Below are experts of layer 7 (counted from 0) of a mixture-of-experts language model. Rows are named router (the router's row for the expert), down (a neuron's output weights, with its number) and show model dimensions 0-255. Each number is 128 + 32 x the weight over its row's rms, rounded and kept within 0 to 255.
After each expert's rows: a language model's description of what the expert responds to. This comes from a sample of Wikipedia text that the model never trained on.

# expert 27
router [161 148 159 133 168 136 167 100 111 124 120  66 108 120 141 179 133 140 151  91 187 131 144 114 178 140 104 129 126 112  81 113 130 157  52 120 148 110 122 113 105 103 129 145 137 171 116 111  90 165 172 117  74 124  98  93  84 130 116 137 125 112  83 160 127 133  87 120 150 150 103 154 131 107  98 108 124 161  68 157 105 170 158 119  87 125  96  96  61 164 136 134 162 132 119 145 100 107 201 194 135  79 155 137 135  52 155  75 123  99 142 140 161 181 124 117 119 106 114 164 118 164 148  89 141 158 120  53 138 148 105 141 124 141 144 164 112 113 127 163 223 115 121 120 125 113 189 197 178 143 118 146 139 125 143 165 106 119 126  98 149 127 139 130 113 108 132 123 152  73  99 165  87 119  71  78 126 143 194 127  84 156 136  66 110 135 134  43 164 126  92 157 105 141 123 109 151 121 152 176 120 161 107 139 150  86 106 164 145 111 148 163  72  48 126 113 156 140  95 151  53 119 134  91 110 179  81 152  84 149 102  70 104  77 151 145 138 150 147 166 174  69  98 150 149 146  81  79  86 188 134  80 121 165 200 123]
down1 [ 90 152  52 117  90 165  96 179 218  89 149 152 114 119 109  96 174 136 112 153  97 120  99 134  53 152  88 123 104 116 102 101 141  97 142  83 127 124 105  89 194 161 105 167 145 102 211 124 181 160 155 148 116 135 135 107 174 148  97 148 143  45 130  82 132  90  79 120 102 136 115 166 145 133 150 139 153 143 156 117 135  60 116 127 151 112 106 138 110  71  95 170 108 100 107 142 115 141 167 133 164 104  89 195  99  96 128 101 145 191 116 200 110 171 139 139 160 104 117 134 117 100 161 123 135 113 102 128 144 155 125  95 116 148  59 114 163 132 145 168 130 156 174 118 133 106 122 143 139 106 138 136 112 167 104  82 114 107  93 117 110 166  73 162 112 179 104 112 135 101  92  97 159 213 151 140 198 139 103 135 133  75 135 121 110  69 148  81  81 147 144 107 179 193 157 141  84 118 155  63 130 198 143 142 136 130 169 112  82  67  91 107 145  95 113  97 131  86 147 119 191 122 119 176  70 143 141 158 152 109 105 189 113  98 119 157 142 109 127 114 166  90 133 111 141 144 148  66 160 132 160 151 108 111 149 171]
Description: Word pieces continuing ordinary common nouns and adjectives, such as car-et-aker, gen-et-ically, anim-ation, administ-ration, and first-piece words like dis, exp.

# expert 33
router [189 169 148 141 112  63 126 106 110  97  51  93 181 120 114 142  71 100 101 223 140 193  83 169  81 154 152  67 155  96 130  96 157 126 177 168 134 146  73  72 148  93 153 100 108 104 172 126 160  88  62 209 129 113 134 155 109  98 139 102 184 135  83 119 131 144 102  74 101  74 127 172 160  92 114 105 106 114 167 112 144  49 120 147 153 127 115 118  97  97 109 110 107 124 157 114  85  92 152 147 174 121 131 148  71 142 103  84 151  96 147 103  90 115 198 124  66 108 132 176 162 120 117 139 141 175 185 144  87 141 174  61 178 154 122 118 179 101 134 182 144 136 123 153 102  92 152 107  96 136 138 158 118 149 169 183 100 144  84 153 113 162 102 155 161 120 161 127 111 115 138 101  56 132 160 171 100 120 118  91 117 123  96 115 141 109 107 127 139 152  89 108 177 158 151 116 189 134 135 177 132 104 128 126 155 164 137 141 132 105 146 116  76 131 126 144 123  92 156 177 149 169 142 151 115  72 115  97 157 110 114  93 149 152 133  78 123 100 153  87 100 189 149 140 110 113 123 149 118 129 154 188 148 128  85 108]
down0 [192  92 162 117 142 155 143 171 129 146 133 110  95 116  86 125 112 174 138 126 124 177 149 132  87  79  46  43 135 126 164 101  67 122 166 115 153 101 125 110 120 182 105 159 108 147  75 145 146 132 134 154 121  93 189 120 175 128 109 136 151 166  96 166 175  82 102  76 135  83 208 168 121 155 100 164 141 139 142 182 168 122 131  91  77 119 135  58 126 138  89 134 135 102 159 121  88 135 143 155 151 119 155 126 116  95 151 168 166 115 113 118 137 222 172 121  99 118 126 127 163 117 142 114 116 100  88 180 151 131 112 152  88  58 162 121  88 108 114 106 104 169  98  97  76 168 115  95 143 181 199  53 138  91 134 120 136 160 117  89 166 117 118 169 133  98 150 124 149 131 103  75  74  64 143 116 114 154 139 141 113 133  86 200  69 124 109 166 116 124 104 117 136 111 118 125 140 104 100 121  77 117 129  95 170 158 141 133 125 109 146 156 105 186 181  63 117 153 103  69 126  59 133 133  80 178 109 122 159 145 151 144 170 185 154 143  67 105 161 115 121 144 115 113 146 108 124 133 126 164 158 119  64  95 127 136]
Description: Pipe separators between numeric cells in statistics and climate tables, plus table header rows, coordinates, and labels like Total:, Length:, Pld.

# expert 61
router [126 147 171 133  92 119 163 141 116 124 121  80 163 156 123  73 126 175 114 143 135 132 152 137 127 185 138 110 154 100 168 116 127 111 116 177 196 139  68 141 129 127  49 147  84 114 166 104 165  86 122 143 112 105 134  93 177 126  95  80 162  91 198 200  91 194  87 167 100 119 164 182 114 196  99 144 145 108 120 149 148 130 130 103 118  50 160 170 126 134 156  96 177 152 119 150  89  87 174  92 119 173 101 156  76  80 135 104 123 123 126 174 115 117  76  81 144  90 129  80 129  84 105  83 137 174 107 102 146 106  99  80 131  98  86  74 116 123 169 168 163 163 137 125 141 133 211 112 149 118 126  83 123 194 106  96 128 122  97 135  55 124 104 204 114 126 100  82 129 184 161 183 113 172 126 126 103 194 136 139  97 156  54 196 146 201 120 173 107 150 118  87 129 150 121  89 140 142 134 105 119 114 145 105 123 126 129 124 148 105 152 133 156 159  50 152 135 148 110 160 129 135 121 142 107 119 134 149 159 127  84 133 150  95 113 103 118 137 127 137  95 109 132  75  75 167  87 147  74 113 116 162 115 122 134 108]
down0 [135 183 138 111  95 159 195 135 115 167  86 120  82 100 106 133  77 149 134  91 151  97 162 128  66 121 124  72 162 179 143  79  73 128 120 150 138 146 121 177 129 113 155 196 115 131 121 146 128 174 131  90 162 108 112 143  96 128 171 113 132 150 140  99 100 184  84  77 244 108 106 140  96  61 154 154 148 141 151 149 141 107 149 163 133 160 113 120 159  89  98 145 128 123 134 121 109 168 134 114 133 166 122 199 146  78 111 135  85 143 160 135 132 135 106  52 168 160 131 145 205  86 131 132  76 165  96 112 114  92 112 152 195 115 145 107 115 162 109 167 116 122 136 152 163 108 111 100 116 132 126 153 167 165 103 154 152 101 126 190 152 144 168 102 120 124 194 119 116 147 142 135  65 130  81 153 120 128 173  71 137  97  99 161 158 105  83  70 114 166 144 128  70  84 142 122 124 156 152 153  90  59 186  86 145 144 154  90 119  65 154 109  83 108 100 123 134 135 135 113  49  79 164 126 119  65  82 124 108 119 113 135 132 144 167 160 161 126  63 133 159 129 148 167 167 100 163  98 148 101 141  98  74 162 140 146]
Description: Closing = of page titles, the word The, === heading markers, table divider rows and pipes, and field labels like Born:, Coordinates:.

# expert 56
router [169 133 125 117 129 118  88  87 147 155 115  88 138 178 112 142 105 146  54 157 149 137  82 152 112 156 148 137 124 125 108  89  61 106 186 110 163 165 149 130 114 127 134 115 117 182 202 125 222 101 102  93 137 118 121 148 163  69  86 131 179 125 149 121  84 156 102  74 186 106 146  68 131 101 211 103 126  48 106 132 150  97 143 156 146 149  81 108 142 155 151 182 127 148 140  96 166  97  97 120 146 149 117 155  81 130 118  93 149 165  88 166 120 108 160  99  80 147 146 158 139 126  72 178 132 162 115 143 113 114 104 107  72  71 142 154 129 148 149 146 111 117 110 212  99 102 151  83 136 115 106 146  71 129 151 139 104 157  33 134 155 166 129 132 102 108  99 136 136 149 136 132 121 107 160 134 148 152 124  80 154  78 168 148 104 134  97 159 150 116 115 102 139  94 126 141 156 142 141 139 189 146 133  90 150 143  87 130 168 120  90 103 137 156 141 165 143  58 193  71 157 169 101 150 104  72 141 121 185 172 138 118  95 135 111 144 136  75  71 139 125 105 150 114 146  51 168 151 119 114  99 211 143 112  94 165]
down0 [106 156  89  45 144 118 116  79  97 141 135 119  80 161 115 107 106 149 126  83 122 139 190 163 113 120 104 119 117 124  87 102 105 176 133 187 153 149 144 129 175 145 126 139  84 120 113 192 104 146 114 135 136 129 146 217 151 150 139 130 108  98 137 117 141 111 108 125 147 103 150 109 145 157  84 148 105 200 110 147 114 145 159 137 124 124 131 105  33 118  57 165 163 132 140 127  95 113  92 132 152  79 179 126 121 191 131 179 130  92 169 168 169 193 159 145 103 101  89 111 181  87  85 122 127 163 136 104  72 120 141 149 124 103 135 121 140 113 134 104 159 110 154 153 136 116 159 119 146  99 156 101 180  84 133 160 151 106 124 206 151 130 110  94 167 125 163 177  81 170 107 116  83 135 156 175 109 121  91 127  96 196  54 214  99 192 149 167 141  99 158 126  96  94 163 169 116 114 161 170 133 104 143 185 140 145  87 139  86  75 125 131  94 175 132  96 126  52  93 111 188 115  82 175  98 130 115 155 146 126 123 113 139 121 138 151  80 146 137 127 140 115 103 105 205 134 138  87  97 115 144 161 123  96  54 113]
Description: Coordinate symbols like °, ′, ″N, "(aged", and "up" in "up to" measurements, plus location words like along, south.

# expert 62
router [163 156 145 146 123 150 169 113 111 106 146  65 182  72 180 125  93 159  78 113  99 152 170 122 132  81 179 138  97  88  41 153 121 131 140  89  75  68  80  98  88 133 121 151 164 168 155 107  99 166 123 123 144 111  86 162 144 149 118 102 178  83 121 160 116 164 140 103 117 114 169  99 147 100 175 123 108 103  84 131  93  90 100 108 164 186 136  66 119 122 178 137 139 167 116 130 128  90 125 171 149 115 161 162 130 154  92  85  97  89 132 152 163 111 134 168 153 101 152 151 146 137 110 166 106 116 152 108 153  60  95 170 144 106 130 180 159 106  98  86 103 109 116 122 154 152 175 124  97 152 163 117  62  87 135 159 181 100 188 111 179  66 117  82 125 149 121 124 136  89 121 106  78 155 164 144 141  94 139 111 133 172 137 106 181 176 170 156 133  60  89 127 110  82 124 121 173 115 154 114 146 164 152 107 134 142 123 135 144 139 140  80  41 154 107 125 135 154 117 111  58 194 146 111 104 111 131 125 147 154 123 117  95  70 141 102 184 184 133 145 125 184 133 136  79 108  59  75 108 111 130 136 129 198  87 112]
down1 [124 144 148 148 118  67 124 149 147  89 159  82 199  98  94  80 144 142 150 121 119 143 144 105 110 129  75 127 157  78 173  90  77 168 172 178  94 103 140 156  88  93 145 108 137 144  99 156 185 116  94 119 136 113  98 120 164 122  73  73 122 128  99 167 163 115 117 144 177 140 160 113 168 125 155  96 101 119  60 164 133  63 118 151 178 138 155 163 132 123 122 198 132 152 116 116 142 136 115 104 111 140 115 167  92  94 137  60 152 116 108  93 114 103 187 120 162 162 113  86 129 168 139  86  68 161 160 142  94  86 143 136 111 133 193  97 126 215 107 153 112 135 150  67  98  78 150 112 127 217  61 179 129 138 127 143 161 136 106 143 181  55 111 140 142 145 161 114 161 116 149 191 100 105 108 189 155 154 100 118 106  84 130 142 142 104 163  88 116 144  74 114 106 110  99  85 159 139 120 101 155  99 134  91 108 144 159 133 177  79 142 149 113 193 133 143  93 170  86 133 160  96 122 173 171 123 157 136 107 101 171 153 123 149  93  80 135 205 135 150  82 109 126 106  82  95 180 141 139 117 116 120 142 154 114 183]
Description: Inner word pieces of technical Latin-Greek terms in biology and medicine, such as -idae, -ensis, arth, rog, in taxonomy articles.

# expert 63
router [163 135 113 169 170 115 137 164 200 124  93 160 114 157 153 172 107  77 165 160 112 114 110 123 151 109 117 158 165  99 166 129 144 136  78 156 167 101 148 113 192  78 158 143 194 121 144 145 138 169  88 150 143 136 154 154 122 132 153 114 152  94 119 111 164 102 140  76 167 102 125 131 178 117 112 105 127  99 162  88 182  75 177  75  94  23  71  90  55 105 107 105 123  90 115 160 135 145 171 167 115 147 126 113 137 127 136 153 144 126 137 148 162  84 163 124  90 170 184 124 129 181 195 122  65 104 113 149  81 159 170 168 151 125 120 168  80 121 128 151 146 166 129 151 166 177 159 196  95  88 105 163 117 105 150 174  88 166 127 167 143 144  85 139 122  84 127 104 112 145 135 127  91 136 127 151 138  83  96 151 120 158 102  66 162  94 134 134  81 139 125  86 103 170 161 120  93 169 184 176  84 116 105 190 117 135 147 176 109 121  99 135  67 157 111 105 122  98 134 116 160  75 116 139  79 185 122  85 157 155 125 141  95 104 170 133 147  69 160 157 152 154 105 155 128 167  78 179 156 139 149 162 150 106 119 163]
down0 [104 119 196 159 109  93 132  97 109 209 116 111 183  98 169 150  65 102  47 151 142 143 129 127 123 153 157 121  82 118 146 110 145 129 111 145 105 106  99 182 140 181  74  76 164 126 136 115 125 145 108 136 160 201 101 109 122 128 151 102  69 164 108 111 177 142 128  84 123 129 146 129  97 177 176 134 161  76 170 142 135 138  88 113 140  79 122 119 103 137  71 125 151 122  85 126 115  97 147 123 163 129 172 171  70  94 127  51 115 112 128 160 177  88 133 175 116 137 103 134 146 152 132 116 120 127 141 133 137  93 148 118 154  88 134 124 188 134 132 142 104 103 129 164 118 137 171 159 132  89 105  93 122  84 139 120 181 174  87  92  90 124 115 135 145 131 119  87 166 179  99 117 176 175 111  76 158 115 152 171 163  82 181 100 229 120 124 138 106 136 200 100 102 131  78  97 155 106 115 149 123 120 209 198 145 104 148 142 119 128  78 133 139 137  94 163  88 103 144  87 117 122 122  88 199 152 135 170 145 135  59  84 156 158 123 145  90 109 121  90 149 110 121 162 111 162  81  87 106 164 153 129 116 172  73  67]
Description: The preposition of after titled or measure nouns (justice of, Bachelor of, beam of, years of), plus pipes in election and results tables.

# expert 55
router [123  92 136  72 194 113 169 105 108  86  87 137 119 121 148  65 121 121 100 142 171  90 100  79 121 141  93 157  91 130 129 130 132  71 152 127  88 117 207 123 139 110 173 128  98 114 152  89 142  97 101 128 136 119  83  88 146 131 106 133 182 155  98 147 102  87 175 155 156 122 102 154 123 187  54 109 171 116 150 128 111 118 120 116 120  77 183 147 144 162 116 156  88 125 109 137 125 158  77 114  82 187 105 222 136 140 117 142 184 175 190 122 127 121 136 130 164 104 154 170 126  74 114  90  95 166 105 101  59  99 145 173  90 153 132 186 122 155 197  89  92 132 160 122 125  94 137 143 123 166 135 130 120 119 118 123 101 136 134 103  84 138 123 148 107 112 196 113 112 142 133  81 105 107 188 140 155 152  94 182 135  94 148 116 112 147  84 207  46 212 137 191  85 148 120 165 154 109 164  73 110 135  97 154 146 154 118 188 145 130  97 115 133  98  95 161 140 126 165 117 209 167 132  83 133  99 139  78 120 110 156 130 173 131  79 125 134 113 116 147 108  63 138 133  89 147 141 147 113  95 168 117 103 115  94 123]
down0 [137 186 175 100 151 117 137 149 152 155 115 109 131 164 132 127 163 142  99  66 113  79 122 194  76  91 220 101 101  74 125  98 111 113 169 150 149 154 171 134 100 126 169 170 173 153  52 151 136 148 118  98 107 163 130 153 154 162 130 126  95 130 120 141 124 107 155 131 131 143 121 114  97  87  53 121 115 152 177 132 117 194 119 126 100 106  80 118 159 145 135 155 143 102 168  97 109 182 183 121 111 102  85 129 138 103 116 179 117  78 119 132 111 148 151 182 116 121  88 115 204  93 109 174 158 117  94  34 107 104 109 175  87 174 136 124 115 137  79 150 111 126 123 114 113 104  74  93  76 147 146 187 159 178 166  81 122 154 125 146 171 145 123 127 142 166  95 133 125 133 103 121 156 138 102 130 105  87 126  84 163 170 133 160 100 133  97 123 244 108  61 111 157 159  95  80  95 152  85 108 146 148 150  80  87  74  76 126 107 122 160 175 144 145 120 134 151 123 114 134 111 106 129 115 161 148  85  93 130 184 113 134 151 196 108 140 130 143 137 137 147  93 112 157 158 165 137 167 181  97  71 148  71 140 153  91]
Description: Prepositions and linking verbs after verbs in descriptive sentences, chiefly as after operated or registered, plus by, for, became, been, being.

# expert 19
router [146 129 103 127  96 168 120 131 153 109 120 160 162 135 153 167 121  99 149 148  57  60 171  76 148 163 112 133  73 170 158 163 134  75  96 102 159  91 139 110 150  90 132 148 130 109 145 170 131 151 109 131 136 119 136 172 111 157 124  92  75 163 117 114 130 132  91  61 132 142 150 147 178 125  91 171 204 170 157 169 164  72 100 114  76 139 109  76 150  85 114 132 128 138 136 143 138 144 125 114 158 148 143 129 136 102 120  75  82 112 135 185 178 160 141 152 133 159 135 155 165 109 144 152 107 119  86 146  59  97 146 118 159 109 111 152 197  80  99 157 147 146  93 130 116 104 155 115 151 127 119 169 108 184 122 105 125  82  95 148 163 137 126 170 140  58 138 173 140 113 112 162  99 157 103 148 107 116 103  99 145 152 122  99  90 138 157  93 100  89 138 179 126 161 107 146  81 180 133 125 112 143 203 134  73  87 118 171 207 139 111 165 182 196 122 125  84 135  80  51 192  99  65 136 141 187  66 132 161 169  90 145 141 159 168 146 140 176 105  85 178 155 125 183  87 119 114 141 105 144 117 167 116  71 143 145]
down0 [121 108 176 138 173 145 148 150 105 136  89 130 155 116 131 163 172 178 187 119 102 113  97  70  83  93 132 123 147 141  75  86 155 134  95  95 128  97 149 127 153 121 128 152 100 109 137 118 140  99 148 164 127 139 101 156 178 136  86 134 189 149 103 164 126 169  60  80  86 132 102  91 139 100 166 100 108 189 192  77  80 117 142 113 115 122 108 181  97  85  84 143 120 134 174  99 160  81 156  95 102 131 192 112 107 124 170 138 128 107 121  89 104 163 158 152 140 193 135 160  61 143  94 114 146 131  84  89 192 137 120 172 154 122 138 196 113 107 105 146 104  74  81 124  94  83 113 153  67 138 139 132  94 177 123 159 144 150 140 177  90 151 128 122 123 154 154 103 119 115 201 184 108  92 101 203 157 162 123 134 153 171 116  97  84 127 136 153 178 133 170 206 107 118 150 134 143 142 160 127  67 140  85 152 116 101 112  74 167 102  72  97 110 123 145 136 167 172 179 146 128 122 157 167  90  79  85  86 113 169 138 120 133 132 152 146  82  70 182  72 121 109  92  78 114  91  99 126 138 132 107 139 155 123  92 153]
Description: Prepositions after nouns in titles and phrases, mostly of, also for, on, in, about, than, such as League of Legends, Timeline of.

# expert 6
router [ 97 176 104 154  79  99 163 146 187 129 127 206 180 151 143 137  85  70 147 223  71 127 124 128 148 188  92 134 117 170 143 152 147 126  95 147 151  85 167 129 128 123  89 134 113 112 127 132  89 185 104 123 165 154 123 113 164  96 147 116  87 137  81  54 147 152 116  67 135 175 130  86 171 150  86 174 149 113 122 131 181  95  70 132 135  74 162 105 147 168 179 149 142 101 169 103 138 166 184 106 139 135 128 128  95 147 159  91 130 129 184 146 143 124  97 174 139 116  82  73  96 139 155 156  78 142 143 117 118 139 120 128 104 104  68 152 145 132 143 116 137 139  65 118 105 124 145  88 139  84 180 145 138 161 133 144 123 106 110 130 127 148  89 121 140  83 130  53 145  94 149  99 119 147 117 118 143 125  66 121 142  95 162 173  97 105 166 129  71  70 136 126  88 135 144 163 108 180 173 160 143 100 178 125  79  90 163 141 113 169  79 127 161 173  95 128 118 176 144  72 165  87 104 190  99 113 102 171 146 163 133 146 145  61 166 187 130 166 148 100 149  94 167  96 171 119  89 128 124 172 150 111  87  94 146 136]
down0 [121 122 129  95 178 103 159  93 169 109 110 165 109 106 107 164  98  30 163 139 148 132 151 133 132 126  95 168 113  67 172 111 140 148 140  75 135 146  70  85 100 103 164  38 131 132  88 130 126 124 114 174  97  89 143 153 107 107 124  96 159 124 175 147 166 138 163 122 165 151 142 145 115 181  97 151  88  87 130  96 162 110 136 150 129 145 108 129 156  73 200 108 139 153 147 151 126  72  43 140  64 131 134 143 113 167 115 149  99 131 128 106 212  92 117 112 163  63  94 118 109 142 116 117 147 163 139 136 108 193 154  91 101 184 109 113 165 139 121 174 140 167 172  72 140 174 145 120 148 124  77 130  98 170 129  32 116 155 138 168  88 151  79  69  97 136 136 126 160 123 150 126 146  95 130 109 105 160 148 144 132 108 134 184 128 119  98 134  95 116 121 158 152 100 151 112 149 136 127 174 162 100 117 118 177  95 118 125 185 130 171 220  74 128  95 131 100 136 103 137  96 180 117 105 164 128 136 133  97  78 156 156 142 179 113 115 165  89 105 157  99 184 152 173 100 166 123 121 124  42 170 146 125 143 126 100]
Description: Articles, possessives and quantifiers such as the, a, his, their, two, new, plus the preposition of after nouns like removal or death.

# expert 13
router [135 104  88  64 140  85 135 156 117 145  95 181 141 129 134 164  73  85 151  98 136 133 116 134 172 129 128 162 106  42 130  95 150 151 138 176  83 130  90 116 150 145 157 106 116 124 181 124 100  95 111 109 189 122 129  79 122 111 120 142 102 105 145 111 137 151 163 125  80 163 114 151 135 109  21 136 123 105 152 110  90 135 162 154 144  93 106 142 117 160  94  92 146 130 147 135 170 119 130  77 126 127 120 179 137  45 179 122 167 154 119  85 127 120 106 135  97 109 127 151 101  61 165 153  86 118 147 126 121 188 124 191 107 142 104 120 126 135 125 204 113 122 117 159 143 102 129 188  67 125 182 153 152 125 140 105 130 115 134 145 101 183 107 173 155 138 128 129 107 144 230 152 176 113 122 118 146 143 158 159 177  59  84 109  95  98 118 127 120 115 116 123 128 124 133  94 149  61 168 115  94 158 147 193 100 116 103 151 138 171 193 142 156 161 167 170  98 151 160  61 155 131  80 185 127 182  74  96 109 157 135  81 140  89  88 142 115  70 131 159  99 159  67 140  62 159 154 150 160 119 154 162 111 163 162 153]
down0 [128 129 119 152 188 143 135 102 128 120  97 141  98 114 137 110 108 135  74 149 113  94 144 132 139 115 149 111 136 174 154 123 115  99 115  66 128  87 109 158 103 138 112 107 153  77 145 185 120  97  86 167  89 150  60 100 115 130 131 177 170 104 142 144 160 141  84 112  70 138  63 117  94 112  88 167 100 142 110 127 131 174  85 134 115 150 133 116 123 131 149 170 126  94  94 129 120 169 155  74 114 159 148  95 168 107 101 160 186 134 128 133 102  86 131 143  93 147  57  64 137  81 128 179 125 116 108  59 176 149 112 151 106 104 147  94 119 181  85 147 170 111 151 147  77 113 147 156 157 148  92 129 124 137 190 144 127  91 126 122 131 168 148 115 154 164  79  72 123  70 138 144 137 118 133 109 128 160 132  99 191 139 192 150 115 123 109 165 147  83  93 114 144 122 189 138  77  80  90 165 170 182 175 114 114 183  93 151  96 149 164 192 124  85 131 165 147  70 135 158  96 124 116 200 146 107 103 155 175 118 160  90 134 135  89 117 137  34  96 105 189  81 124 109 140 189 177 112 113 199 133 163 131 138 186 178]
Description: Line breaks right after section headings or title lines, plus heading-start pieces like ===S and capital letters beginning names or lines.

# expert 4
router [ 98 106 117 120 174  77 159  93 104 108 100 161 111 137  94 182  94  98 147 110 176  81  89 142 145 157  88 135  86 153  72 125 152 119 111 148 161 131 121 147 172 103 107 129 124 126 139 129  53 134 145 133 119  77 155  85  97 149 146 158 111 124 169 124  94  76 103  86 100 125 115 126 133 118 125 136 107 191 113 116 169  94 136 130  48 158 164 153 110 183  94  90 163 101 156 166 132 104 126 137  72 116  67 126 141  77 155 198 114  50  95 104 135 135 107 140 106  89 165  95 149 127 126  82 114 112 127 125 123 190 147 164 105 134 174  86 111 134 185 148 157 131 114 109 146 172 168 124 109 152 154  74 166 161  89 164 104 194 128 177  98 127 180 142 104 139 117 143 105 139 186 103 130 147 111  68  74 111 122  87 148 171  99 182 137 132 110 113 105 164 161 156 100 173 102 143 153 139 175  77 148 130 116 106 162 127 120 152 114  91 147 162 169 186 139  45  89 155  96 144  95 108 138 143  85 129 131 154 123 152  80 111 112 160 163 154 107  97  90 133 159 143 192 134  97 183 144  94 203 129 191  54 195 148 113 113]
down1 [ 88 108 106 136 113 122 141  92 152 102 126 151 147 112 126 133 105 200 116 160 115 132 110 170 148 170 145  87 160 130 123 146 177  98 142 182 107 152  64 111 132 171 135 127 119  85 112  91 164 136 140 114 171  81 164 180 190 167 156 159 142  80 159 151  91  91 140 107 136  96 127  98 138 106 140  92 185 142 129 143 170  74  63 174 142 141 146  94 116 131 100 150 179 167 120 242  80 112 136 162  61 123 130  94 115  65 121 141 141 114 153 156 148 177 157 156 168 138  88  88 147 136 114 180 109 119 142 140 149  90 156 138 111 181  89 162 133 156 126  67 129 185 190  84 109 174 118 145  84 142 104  96 115  61 158  79 158 102 102 121 118  72  93  84 147 159 129 169 146 119 125 159  99  73 172  94 143 132 121 123 174 124 112 120 112 136 117 135 121 132 137 106  97  90  30 125 117 112 114 181 143 135 104 128 115 131 186 109 157 110 173 125 107 104  95 119 119 109 149 146 127  99 109  79 174 124 115 145 135 200 111 190 202 127 112 108  87 124  94 117  77  80 121  95 176 148 160 140 123 121  35 142 106 128 110 129]
Description: Leading hyphens in credit and personnel lists, table pipes after football positions, and common male first names such as David, Carl, Michael.

# expert 0
router [179 140 145 148 109 131 159  95  71 118  85 139  96 118  85 129  69 109  71  88 143 119 108 163  86 143 212 159 126  85  98 119  96 116  96 130 159 152 151 122 112 149  94 107  94  75 147 136 164 128 142 132 142 148  93 135  93 115  98 148  95  94 119 145 134 163 144 124  67  98 197 157 168  80 145  98 158 166 148 165 132  74 150 103 145 145 129  73 122 108 140 129 122 118 153 125  83 166 123 175 159  97 122 135 139 164 177 136  94 160 145 110 146 147 107 192 162 175  88 130  97 121 129 168 123 133 154 127 139  97 180 154 153 166 151 102  85 154  63 107 186 149 135 102  83  85  85 126 116 170 115 186 111 169 109 160  90  78 158 140  77 107 109 107 102 127 146 116 150  83 116 145 153 138 127 159 108 131 105 145 130 204 113 150 107 146 181  83 132 180 189  95 131  57 101  80 118 136  43 122 130  80 100 184 130 136 116 160 147 152 117 104 149 135 162 129 155 143 124 148 133 143 143 129 183  98 205 161 102 115 194 156 139  72 102 127 144  99 159 101 155 162 197 175  79 138 153 170  49 152  81 146 148 160 124  95]
down0 [178  79  76 118  93  86 143 141 175 127 143 144 129 141 167  98 158 144 154 180 147 156 112 135 148 148 119 123 140 129 147 160 138 116 126  76 125  67 157 158 137  55 101 121 170  75 121 154 126 135  86 137 156 112 144  63  97 186 105 115 106  98  80 101 176 128 143 111 169 105 102 118 144  99 160  93 141 116 105 123  86  94 142 165 112 140 104 131 177 137 208 127 177 132  85  79 112 123 128 129 169 130 135 153 126  55 199 120 207 130 125 185 149  94  80 147 126  51 117 140 104 169 123 149 165  45 175 147 126 148 119 115 116  92 119 159 138 127 184 127 140  72 183 112 190 141 160 157 120 105 103 153  86 109 164 121  76 103 139 147 145 129 145  82  83 132  75 164  74 158 147 135 166 110  98 139 196  70 169 137 107 104  85 193 158 113 139  87 178  90 130 124  98 138 164 186 111 139 150 134 106 113  77  93  96 101 168 129  93 163 168 124 178 100 139 101  87 133 131  85 163 159  71 142 146  96 129  82 139 141 127 150  86 125 122  94 129 164 124 144  98 110 117 115  98 139 203 130 124 168 148  96 113  75 140  97]
Description: Pipe and semicolon separators between cells in flattened tables and lists, such as election, sports-season and episode tables.

# expert 3
router [161 161 126  72 170 113 185 161 122 104  85 153  72 155 101  92 161 136 112 105 137 108 102 193 145 128  87 158  82 145 124 130  93 151  76 127 126  92 143 115  95 150  87 154 172 144 135 117  97 123 102 163 152 106  88 141 163 132 132 121 187 174  96 154 135  84  88 137 136  78 123 161  67 180 136 125 190 115 202 116 137 169 145 163 162 127 118 145 216  94  95 165 103  71  97  54  83 172 106 124 154 151 133 141 123 123 185 138 124 105  97 152  81 111 142  97 189 167  94 127 149 138  98  97  92 145 149  83  95 141 100 134 131 150 117  68 175  91  67 118  96  89 164 147 120 105 142 110 129 161 115 184 190  93 153 171  98 119 158 186 181  92 207  89 146 134 163 132 163 140 149 113  92 125 100 139 144 125 141 142  88 105  94 159  83 126 137 113 119 136 149 163 144  87 146 125  86 127 132  86 150  79  93 130  82 160 150 189 162 139 126 147 184 149 156  60 105 132  94 111 184 118 133 117  93 125 112 137 118  92 120 150 154 149 140 197 122 134 101 163 141  89 121 152 114 126 148  54 124 106  77  81 130  79 148 143]
down1 [ 76 158  94 162 154 165 110 110  94  44 137 122 120 168 132 132 133 145 151 153 139 135 155 198 182  87 146 104 137 162 112 104 166 133 117 162  87  81 192 112 126  93 132 122 100 194  96 132  64 154 108  98  92 120 101 138 165 137  63 130 156 107 100 176 101 114 105 119 165 131 128 110 159 103 169  98 135 160 130 106  66 134 186 165 164 141 151 147 148 118 166 129 162 190 161 117 185 148 153 107 107  93 146 126 142 106 152  69 121 125 148  93 104 160 120 148  68 156 154 144  98  99  83 124 130 112 101 127 157 144 137 127 159 101 117 126 141 164 106 109 160 117 144 132 115 104 139 120  82 203 210  93 138 169 185 147 174 115 166 117 147 102 185 181 105  93 149 138  94 148 181 147 147 142  52 163 135 124  85 114  79 125 204 112 121 109 135  99  99  77  88 127 201  94 121  96 118 119  91 141  99  96 168 104 154 194 113 130  85 160 158  75 152 109 118 133 108 138 161  98  91  73 100 123 111 137  96 162 107 120 180  82 144 137 141 195  63 155 154 145 125  88  79 113 109 102 157 139 119  85 127  95  75 143  84 137]
Description: Line-start hyphens opening list items in See also lists, taxonomy boxes and sports rosters, plus capitalized name starts like Grand, Men's, Al.